{
  "n_layer": 14,
  "d_model": 192,
  "d_shared_expert": 64,
  "activation": "xielu",
  "balance_loss": 0.00233,
  "router_z_loss": 0.001,
  "lr_router": 0.00104,
  "vocab_size": 32768,
  "norm": "rmsnorm",
  "optimizer": "muon",
  "grad_clip": 1.0,
  "batch_tokens": 65536,
  "seq_len": 1024,
  "train_tokens": 313600000
}
Below are experts of layer 10 (counted from 0) of a mixture-of-experts language model. Rows are named up (a neuron's input weights, with its number), down (a neuron's output weights, with its number) and show model dimensions 0-191. Each number is 128 + 32 x the weight over its row's rms, rounded and kept within 0 to 255.
Before each expert's rows: "comes before" lists some tokens at least twice as common just after its tokens as in all text. This comes from a sample of Wikipedia text that the model never trained on. Tokens count by the router's weight.

# expert 34
comes before: "0", "5", "4", "2", "8", "7"
up0 [139 135 144 152 164 118 125 161 175 169 167 150 150 139 183 100 179 140  81 154  96 170 177 132 139 172  96 170 138  62 141 181 125  97  46  89 123 168 109  96 179 146  90  99 162 145 158 132 171 108 126 104 135 152 140 199 155  83 102  53 131 105 122 127 151 129 161 181 127 166  87 134 109 112  85 202 136  91 147 103 141 127 113 152 108 124 151 166 140 103 132 131  96 163 111 115 111 142 105 158 121 185 108 107  99 131 128 111 112 103 110 129  92 143 112 182  98 139 104 133 125 122 108 102 150 108 161  96 123 148  91 139  86  74 190 211 172 198  82 123 159 174 121 114 173  88 119 145 124  83 148 142 160 143  96 168 162 125  83 134 142 134 147 170 124  98 163 101 128 115 143 139 156 128 157  84 130  41 123 123 139 149 109  39 141 112 163 144 205 103 138 147]
down0 [112 152 105 164  83 127 102 117 125 181 151  93 129 115 139  91 139 104 136 167  69 114  98 134 127 142 142 112 146 140  95 148 101 128 169 147 103 188 120 142 108 187 135 123 127 105 110 133 127 133 125 186 145 188 137 129 104 168  89 163 111  47 111 102 182 117 119 175 107 121 146 125 138 154 140 170 209 117  68 120 141 144  86 132 135 142 127  29 105 109  79 124 108 170  95  87 141 158 151  83 136  82 110 102 209 121 113  83 192 107  95 203 137 169  90 131 126 141  81  67 144 119  95 142 116 110  64 132 149 143  50 132 112 130 104  86 178 136 112 101 132  98 167 166 169 165 128 118 142  64 102  85 134 104 173 169 137  83 170 107  68 176 125  81 121 136 156 101 107  85 153 128 107  96 120 118 111 121 156 134 101 114 160 117 106  87 106  99  67 141 136 110]

# expert 80
comes before: "(", "=", "and ", "in ", "is ", "/ "
up0 [ 87 121 115  88 185  50 147 107 112 137 136  91  95 163 166 124 149  69 190 178  83 116 109  97 169 109 124 131 163 132 133  59  80 115 180  81 125 123  94 132  87 157  98 133 125 134 134 127 134  62 133 148 126 112 115 102 175 181 118  66 128 163  72 174 132 101 155 146 176 140  92 126 127 114 135 108 163 113 147 128 147 115  81 107  67 101  92  95  93 106  92 133 141 128 109 158 111 103 141 127 121  96 122  97 106 152 158 172 126 141  71 139 150 127  87  75  94 156  74  74 163 113 114 119 191  61 125 135 139 129  74 208  79 121 137 113 136 132 148 140 170 110 139 163  99  66 152 163  62 133 184  74 150 115 144 121  84 135 154  91 144 117  88 194 143 154 142 116 140 132 126  71  96 109 118 158 177 109 179 124 113 124 139  65 151 104 162 131  91 112 149 102]
down0 [124 141 107 118  73 129 165 131 173 179 177 160 152 160 176 200 137 134 129 134 102  76 146 110 124 139 109  78  69 146 175  80 168 120 128 195 136 151  89 139 130 217 149 169  97  95 120 100 118 109 156 160 134 149  68 113 161 103 112 146 124 102 169 149 103 170 109 151 112 145 118 153 128 116 180  92 179 142 173 115 140 144 174 124  87 148 185 122 186 153 168 143 100  65 119 121 124 141 123 178 172  68 167 119 143 180  91 141 134 142 115 110 129 167 158 189 175 200 150 145 102 122 129 155 122 146 106 137 141  90  86 143 185 164 150  99 132 128 198 136 140 146 141 124 151 159 174 127 160  83  89 184 126 116 112 156 164 205 123  86 107 106 118 167 172 120  79 142 133 125 145 100 120 118 133 108 156 120 113  29 120 129 129 172 120 113 142  93 149 117 101 146]

# expert 57
comes before: "1", "3", "2", " ", "0", "4"
up0 [178  76 152 164 119 179 121 100 169  97  99 117 140 137  84 157  65  91 151 118 160 137 103 197 115 154 151 159  96  92 141 182 130 135 132 160  98 104 101 138 134 153 108  90 134 151 157 116 149 111 157 156  98 149 130 170 158 115  92  39 126 128  97  56 112 144 105 122 102  98 136 138 184 138 166 149 104 171 125 167 158  30  37 119 106 136 171 116 153 180  73 130 116 137  98 156 140 140 132 121  93  56 114 121 101 127 159 169  97 120 177 100 120 130 118 143 135 185 113  93  93 125 142  86 166 129 147 104 139 150 135  97 119 131 150  51 126 146 133 187 146 153 169 146 104 114 128  92 132  61  85 195  65 124 140 122 147 145  79 128 126 148 100 136 126  73  90 195 191 139  86 139 100  80  97 103 151 114 133  88 115 128 122 132 125 139 100 134 110 131  72 130]
down0 [116  95 193  86  90 130 135 172 118 140 147 101 115 145 162 133 114 100  96 145 137 108 133 112 146 144  97 106 139  18 166  68 131 133 101 151 175 162 100 104 187 125 165 107 103 131 118 150 183 140  84 120 154  99 103 111 167 139 149 124 176 131 146 142 139 165 169 151 145 119 117 171 148  77 176 131 130  98 107 121 165 133 174 147 100 107 152 132 150 137 118 106  74 159  93 152 174 105 133 170  87 164 121 201 122 186 133  90 117 166 135 174  78 128  85 113 144  60 121 128 160 128 139  69 144 112 130 130 140 135 109 174 116 133 115 166 102  98 150 106 196 139  75 148 137 150 122 144 179 134 141 173  93  98 135 103 134 129 144 105 108 132 145 205  82  51 126  66 126 110 206 171 116 183 145 159 133 139 166 170 186 148 200 105 118  83 136 132 129  96  75 139]

# expert 33
comes before: "the ", " ", "+", "−", "0 ", "1"
up0 [200  71  79 131 103  96 141 225 133  99  93 121 164 132 140  97 137  74 129 156  71 137 155 127  92 121 101 154 155 139 134 103 169 124 122 126 117 140 152 134  88  84 106 172 105 167 117 102  68  98 103 136 111 160 135 118  99 131 160  96 152 103 135 206 123  70 136 109 178  83 139 137  77 128 160  85 138 107 101 130 129 167 152 145 145 104 113 176 106 187 136 140 128 104 120 177  85 134 103 126 110 141 153 131 105 177 128 147 145 130 127 112  69 163 185  73 120 173  98  95 109  98 150  78 156 113 123 100 122 163 162 118 153 110 121 143 127  93 161  83  97 110 202 143  59 173 167 209 103 117 109  94 140 124  97 173 149 137 131 135 146 112  94 141 211  93 140 145 160  69 150 142 111 128 137 165 179 118 115 152  95 110 176 132 122 174 112 185  89 115 107  63]
down0 [113 126 153 153  95 147  83 153 144 175 109  99 174 138 156 193 139 108 135 157  81 157 143 138 148 184 134 101 173 118 161 146 102 131 155 122 172 108 116  96 139 137 146 129 128 182 168 152 115 167 120 145 217 119  99 128 158 119  79 183 131 103 160 125 182 163 128 113 154  99 113 129 154 147 146 139 149 170 142 130 159 175 142  94  85 130  97 148 116  97 160  91 128 158 111 158  86 125 124  97 134  78 182 146  95 120 115 142 133 125 104 144 126 111 181 131  42 146 133 118 153 116 122 112 172 133 127 101  96 156  82  86 136 131  92 117  73 170 135 229 178 152 172  83  95 100 105 126  61 132 130 137 101 160 126 150 204   8 130 100  42  69 149 145  72 117 186 114  95 153  83 139 157 117 123 110 123 144 106  99 121 116 124 120 119 168 134 129 147  93 101 123]

# expert 72
comes before: "- ", "\n", "| ", "\n\n", "% ", "; "
up0 [121  73  88 146 129 135  98 151 150 149 118  78 173 170 112  93 154 128 155  98  76 157  81 120  99  99 133 162 147 112 113 157 163 167 109  81 147 132 142 107  90 151  98  84 107 130 133 152  72 121 106 170 115 152  89 124 118 104 156 150 120 142 105 174  95 154 105  98 139 160 152 146  92 123 114 143 153 173 145 146 184 126 160 109  58 115 133 107 197  66 127 114  67 186 115 120 116 129 139 147 103 169 104 138 142 197 132 126 111 111  92 180  76 157 124 130 129 121  75 185  83 144 127 130 150  80 122  86 126 100 198 173 107 151  90 165  83 111  92 151  98 148 164 157 132 105  89 128 133 103 123  69  76 107 114 194 155 135 105 102 144 118 163  92  95 135 137 153 144 111 113 145  56 169 133 103 113 110  60 157 136  87 136  71 106 227  82 152  98  95  94 176]
down0 [108 144 156 116 141 161 148 122 147 130  77  81 134 121 142 149 182 110 120 149 135  77  57 100 133 110 101  98 145 149  68  90 135 119 118 142 157  80 165 134 126  81 119  95 164  31 124  66 127 151 132 154 145 112 177 131  37 200 178 132 106 127 137 178  64 179 109 145 124 126 119 162 134 173 110 159 132  73 147 132  35 139 158 134 174 127  50 167  77  83 140 149 134 165 168 120 101  81 120 126 121 163 150 123 124 135 126 118 118 162 175  65 130 160 143 136 139 134 181 107  92  77 127 146 131 152 167 153 120 126  96 185  69 116 116 101 137 108 180 148 125 106 130 132 110  97 122 119 101 120 119  68 138 172 117  89 112 144 143 171 149 127  96  99 167  65 104  81 129  85 162 144 131 148 136  95 144  88  83 155 153 105 142 146 142 126  97 114 113  69 102  88]

# expert 83
comes before: ", ", "and ", ". ", "ation", "ing", "ation "
up0 [ 91  91 129 206  65 132 145 128 152 126 135 129  86 111  62  75 179 141  47  95  86  87  68 183 130 141  91 144 105 109  96 136 119 146 132  73 156 182 104 109 156 173 136 113 169  95 148  93 136 141 114 140 132  93 185 112 134  91  99 163 122  95 163 165 140 113 117 163  99 159 160 154 119 135 123 104 175 113 147 168 136 111 154  94 164 121 115 181 115 138  67 105  81 170 130 122 115  97 149  87 127 107  92 119 202 146 139 175 159 175 101  80 130 123  97  91 127 138  97 105 164 111 134 215 159 147  62 166  82 144 175  90  57 121  82 139 145 106 144 148 115 149 158 138 153 105  51 101 163 200 132 155  95 162  86  78 133 158 104 131 131 130  84 110 128 125  89 148 161  93 105 100 106 127 121 118 137 114 130 127 190 116 138 165 130 117 132 114 119 111 159  92]
down0 [179  98 112 102  82 136 130 137 123 158 135 151 113 158 153 141 176 133  97 132 100 105 174  98 146 115 155 107 176  76 114 131 139 104 116 148  94 118 147 123 104  53 156 165 135  91 144 122 143 112 124  89 146 155 145 168 153 178 155 124 126  78 109 148  74 140  72 127 155 127 106 120  75 134 119 197 125 154 116 168 121 151 112 120 135 133  96 178  74 118 103 140 171  86 155 129 139  70 142 113 140 124 176 128 188 140 109 115 106 145 139  95 148 132  99 125 107 102 131 157 126 177 139  63 123 132 109  92  69 196  84 163 144 158 134 161 170 149  98 203 102 105 159 127 180  91  90 152   2 150 122 112 148 132 157 157 120 122 129 177 140 129 119 126 171 100  72 129 173 122 121 112 127 203 182 100 122 143 122  95 125 168  45 160 144 127 110 129  42 152  80  91]

# expert 67
comes before: ", ", "-", ". ", "ed", "ing ", "ed "
up0 [119 115 115 123 181 136  70 184 199 129 103 119 127 129 136 121  44 133 106 135 140  61 144 130 125 124  95  89  98 122 123 115  95 121  85 151  75 136 154 106  94 122 141  97 113 124 113 128 166  31  78 177 173 174 191 222 157 105 137 158 128  69  91 126  97 153 153  98  60 107 131 127 148 125 139 114 155 134 130 137 132 175  46 184 157 134 107 150 138 141 149  93  99 139 156 118 124 124 152 143 171  99 118 164 190 211 127  91 121 131 153 116 107  74 125 175 110  85  82 194  58 102 181 110 131  87 129 128 142 100 139  59 126 202 117 127 119 148 120 181 134 123 112 115 106 119 140 105 155 146 125 143 120 129 179 163 110  91  98 134 118 126 115 130 171 136 126 146 113 170 132 133 130 171 161 161 173  70 119 110  81 164 124 136 135 117 140 119  94 118 131 159]
down0 [110 116 149 110  89 159 132  80 110 107 153 123 105  95 100 155  80 106  93 103 107 131 107 113 106 154 182 139 136 141  86 112  85 151  73 146 154 162 130  81 125 147  92 107 126  81 177 120 140 131 124 106 177 164 137  97  95 125  82 108  69 101  96 158 141 128 129 181 160 136 138 170 117 172 108 173  90 159  87 114 108 108  94  66 169 133 134  78 149 126  88 139 108  74  98  52 117  98 152 133  91 136 138  75  68 147 154 161 138 137 192  93 158  92 125 110  96  90 127 117 172 159  90 127 144  38 109  95  92 118  71 140 148 108 147 134 165  99  91 129 136 149 115 117 134  73  99 199 128 119  83 127 155 120 124  72  64  98 115 166 173 144 150 175 110 104 167 111 185 116 177 174 157 104  79 137 146 198 182 121 129  84 100 121 143  77  89  99 124 119 114 101]

# expert 18
comes before: "- ", "| ", "The ", "In ", "He ", "It "
up0 [142 163 130  95 115  99 148 109 121 135 133 108  94 116  54 120 134 124 125  84 142 130  58  97 135 144 152  74 165 126 134 186 126 127 147 133 183 169 113 171 174  80 136 144 139 134 144 115 133 129  96  94  97 103  92  63 138  97 168 101 213 112 113  78 116 152 129  87 147 171 139 137  96  85 118 122 159 137 154 104 131 171 144 117 139  43 143 142 141 159  53 100 142 115 120 116 123 128 106  60 132 177 120 151 111 135 220 174 135 113 135  56 110 162 122  80 184 120 151 135 159  86  70 114 166 110 103 104  95 138 153 124 131 223 141 166 140 121 118 123 166 123 101 130 142 118  94 146 120 165  99 137 171 146  78 127  87 129 163 202 138 185 180 118 111 125 159  97 195 134  86 138 144 131 116 144 141 143  97  97 125 106 167  90 145  69  79  87 107 109 150 143]
down0 [145 130 136  79 129 167 122 156  83 110 128 147 137 144  75  53 131 146  80 101 123 173 174  95  80 143 110 193  90 140 129 166 131 114  78  74  74 123 158  95  97 149 144 121 138 111 123  94 178 135  95 124 103 158 157 183 187  98 109  48 147 127 201 130 155  97 206 164 114 165 129 153 140 136 163 156  86 129 148 140 127 164 183 138 138 106 159 158 118 128  98 114  86 166 110 134 125 113 116 132 142 218 154 133 141 155 161  64 143 125 146 128 128 160 162 160 180  78 111  83 136 166 118 123 126 182 117 120 156  89 164 120 210 118 119  79 151  90 133 183 133 160 153 158 119 123  76 142 117 134 150 145 118 181 121  81 147 138 170 130  95 167 141  93  84 147  94 100 129 163 109 107 111 144 175  91  77 114 149 153  89  89 126  87 177 141 182 138 138 147 171 127]

# expert 52
comes before: "4", "5", "0", "6", "3", "2"
up0 [108 137 114 147 139 131  96 156 134 151 171 121 130  76  85  92 168 174 144 131 133 104 163 111  92 135  88 196 138 125 148  93 138 100 156 103 172 110 130  96 114 100 167  91 118 182 134  91 158 200 162 141  84 189 117 108 141 153 103 123 134 183 146 148 128 119 125 132 124 168 126 186 153 123 104 102 106 106  67 160 136 166  97 197 132 141 114  64 113 159 159 155  77 145 127 128 122  89 152 119 110 191 137 133 203  91 108 129 174 183 153 127 138 162  80 107 195 178  69 125 163 103 132 135 116 132 167 118 132 134  75 126 147 137  75 144 110 146  88  96 130 159 138 131 126  72  98 208 155 182 121  75 180 157  83 146 149  89 140 202 120 159  93 132 150 111  78 129 187 112 129  84 128 101 140 116  69 121 107 124 145 156 194 148 156 108 145 112  77 113 153 155]
down0 [112 104 137 110 165 145  97 122  74 111 118 123  77 138 112 159 183 102  79 141 107 158 156 163  86 151 153 156  79 161 151 200 112 171 140 116  80 109  85 108 125 116 172 146  96  89 102 154 207 138  90 137 145 161 164 121 154 102 135 120  94 116  93 145 162  92  95 111 122 137 151  68 142 196 180  82 154  95  82 166 152 147 121  98 183 152 129 142 139 125 134 160 121  74  80 120 182 136 155 141 172 120 137 123 128  98 144 141 154 144 133 182 118 137 139  64 157  93  75 143 109 112 109  73  89  96  88  64 109 173 144 104 169 131 153 115 146  99  77 138  95 133 157  88  89 129  66 133 123 136 105  60 104 145 156 131 166  49 120 141  98 142 128  87 147 193 131 131 122 121 134 153 197 149 139 128  86 147  77 182  63 119 110  80 168 132 106 142 143 171 119 130]

# expert 74
comes before: " ", "0 ", "1 ", "2 ", "0", "3 "
up0 [164 115 171 190 125 138 160 142 151 105 108  53 156 157 104 165 136 114 113 136 115 154  80 158 159 111 133  76 112  84 143 134 106 177 170 115 166 104 168 162 132 161  77 101  90 103 139  92 118 110 145  70 191 131 196 102  98 102 154 114 119  55 153 182 119 112 126 114 136 159  90 163 124 109  96 158  93 165 129 180 103 134 140 142 121 124 106 114 117 144 162 137  55 137 166  98 156 151 136 114 138  99  96 123  90  91 105 167  45 163 107 118  61 103 170  95 168 103 114  99 161 123 101 129  74 115  97 158 112 178 131 127 172 144 100 141 140 108 111 110 115 162 136  62 119  91 113 146 138  90 138 103 122 135 147 164 112 114  88  96 121  78 144 138  75 104 103 147 138 179 165  64  83  99 139 131 150 168 100 124 118 148  78 115  94 190  75 188 129 102 213 104]
down0 [192 122  89 137  94 120 137 132 121 124 126 150  96  66  99  86 163 137 129  83 140 157  70 149  61 105 113  63  90  63 154 107 143 155 185 100 136 134 109 101  96 149 119 190 127 111 156  86 160 122 123 128 125 171 120 164 110 150 120 152  82 147  38 122 170 121 164 116 162 119 128 112  63 125  55 130  97 113 143 165 122 113  97 161 118 151 177  95 164 166 112 132 133  81  90 107  83 109 144  93 154 132 206 142  94 113 143 131 125 129  83 152  98 118 106 181 158 158  76 112 113  99 105 133 118 131  92 176 156  86 169 158 103 129  92 175 125 189 144 153 104  53 137 122 167 154  96 103 179 143  86 128 120 107 173  94 106 117 121 152 151 188 103 156  54 170 122 148 128 146 118  52 179 150 119 105 121 106 111 139 131 115 146 161  96  81 152 162 167 114 129 145]

# expert 55
comes before: "-", ", ", ". ", "ing ", "ing", "ation"
up0 [109 105 130 105 154  80  91 156 178  77 149 152 191 179 119 148 111 122 152 175 107 110  79 137 106 155 102 159 136 162 149 131 100 148 106 133 145 157 123 166 108 109 156 109 167  89  96 138 131 134 185 169 173 155 138  50 158 144  82 181 108  99  98 140  99  79 154 173 193 163  81 115 123 130 135 104 122 150 182 176 132 157 137 179 136 162 152  70 138 138 121 145 130 107 126 141 153  72 139 199 101 114 185 112 125 159 138  86 146 181 139 150 116 101 103 146 137 151 158  60 165 128 150 175 138 150  79  93 113 137 107 174  58 157 125 102 148  77 122 155  82 152 139  71 154 168 111  36 148  77 110 174  74 161 114 109 117 105 122 139 126  68 144 119 131  87 117  84 162 116  49 121 134 118 154 147 119 120 141 153 103 153 159 140 163 168 130 176 160 122 117 106]
down0 [ 87 133 109  90  97 132 166 104 118 125 121 183 125  91 157 164 164 189 170 114 144 147 134 115 167  80 124 103  99  90 157 102 134 143 165 122  85 139 191  63  88 119  98 129 147 131 142 118 111 154  92 188 142 138  57 179  96 176 216 129 145 181 174 104 182  94 131  96 124  97 150 164 126 150  74 117 105 144 131 164  99 115 106 103 116 112 129 116 139 130 118  96 135  72 154 118 118  68 107 153 207 155  73 124 163 162 116 166 173  88 104 148 108 150 139 114 160 130 125 136  91  64 112  96 116 132 118 154 155 135 115 112 137 136 101 209 139 141 144 136 104 117 164 133 118 157 156 160  70 103 122 166  71 138 101 180  93 196  98 105 155 165 139 119 128  60 103 174 100 164 174  82 146 183 138 127 135 124 141 174 167 115  89  98 126 100 170  91 118 114 139  71]

# expert 81
comes before: "| ", "(", "=", "– ", "was ", "and "
up0 [123  49 123 150  59 186  96 131 123  99 105  98 135 127 125 100 150 175 131 122 133 146 139 133  98  98 157 133  98 148 171 139 122  96 168 110 126 226  54 108 153 127 150 104 166  91 167  87 116 104  55 144 130 140 110 125 106 122 137  86 108 114 164 129 159 146 110 117 149 144  64 166 122 129 185 146 169 157 155 117 143 164 155 112 126 105 174 170 135 128 129 114 102 161 141  52 122 125 149 146 130 133 168 167 114 105 106 137 111 153  88 101 124 115 143 147 109  98 165 148  86 126  67  74 102 117 174 112 105 194 132 126 154 104 128 161 136 140 134 150 148 137 163 121  68  46 119  96  68 186 142  87 130  71 158 155 112 127  81 160 168 108 139 104 152  80 120 190  69 164 128  89  88 162  95 137  92 137  77 141 168 166  67 128 137  86 103 196  99 113 128 133]
down0 [ 95 114 157 101 122 147 130 150  70 110  95 122 105 140 149 128 115 126 102 121 205 121  87 114 150 130 187 121 164 141  93 123 100 146 123 153 189 108 119 138 138 189  88 102 154  86 117 117 172 112 129 165 137 120 114  79 160  89 162 145 183 156 180 131 113 172 171  80  88 140 148 155  67  98 117  71 108 140 146 116 197 154 143 141  60 109 137 106 122 110 126 167  89 104 178 122 157  84 169 114  92  70 172  94 169 132 155 166 159 174 149  77 124 155 180  94  78 175 190 197 161 137 146 135 121 138 126 137 128 133 118 133 134  61 138  63 151 136  75 134 157 151 128 143 107  81  78 126 168  89 170 150 119 133 148 129 117 104 139 166 155 102 128  77 123  93 163 141 138 151  57 160  82 165 131 158 104 132  87 104 175 133 134  92 133 150 141 132 127 173  81  59]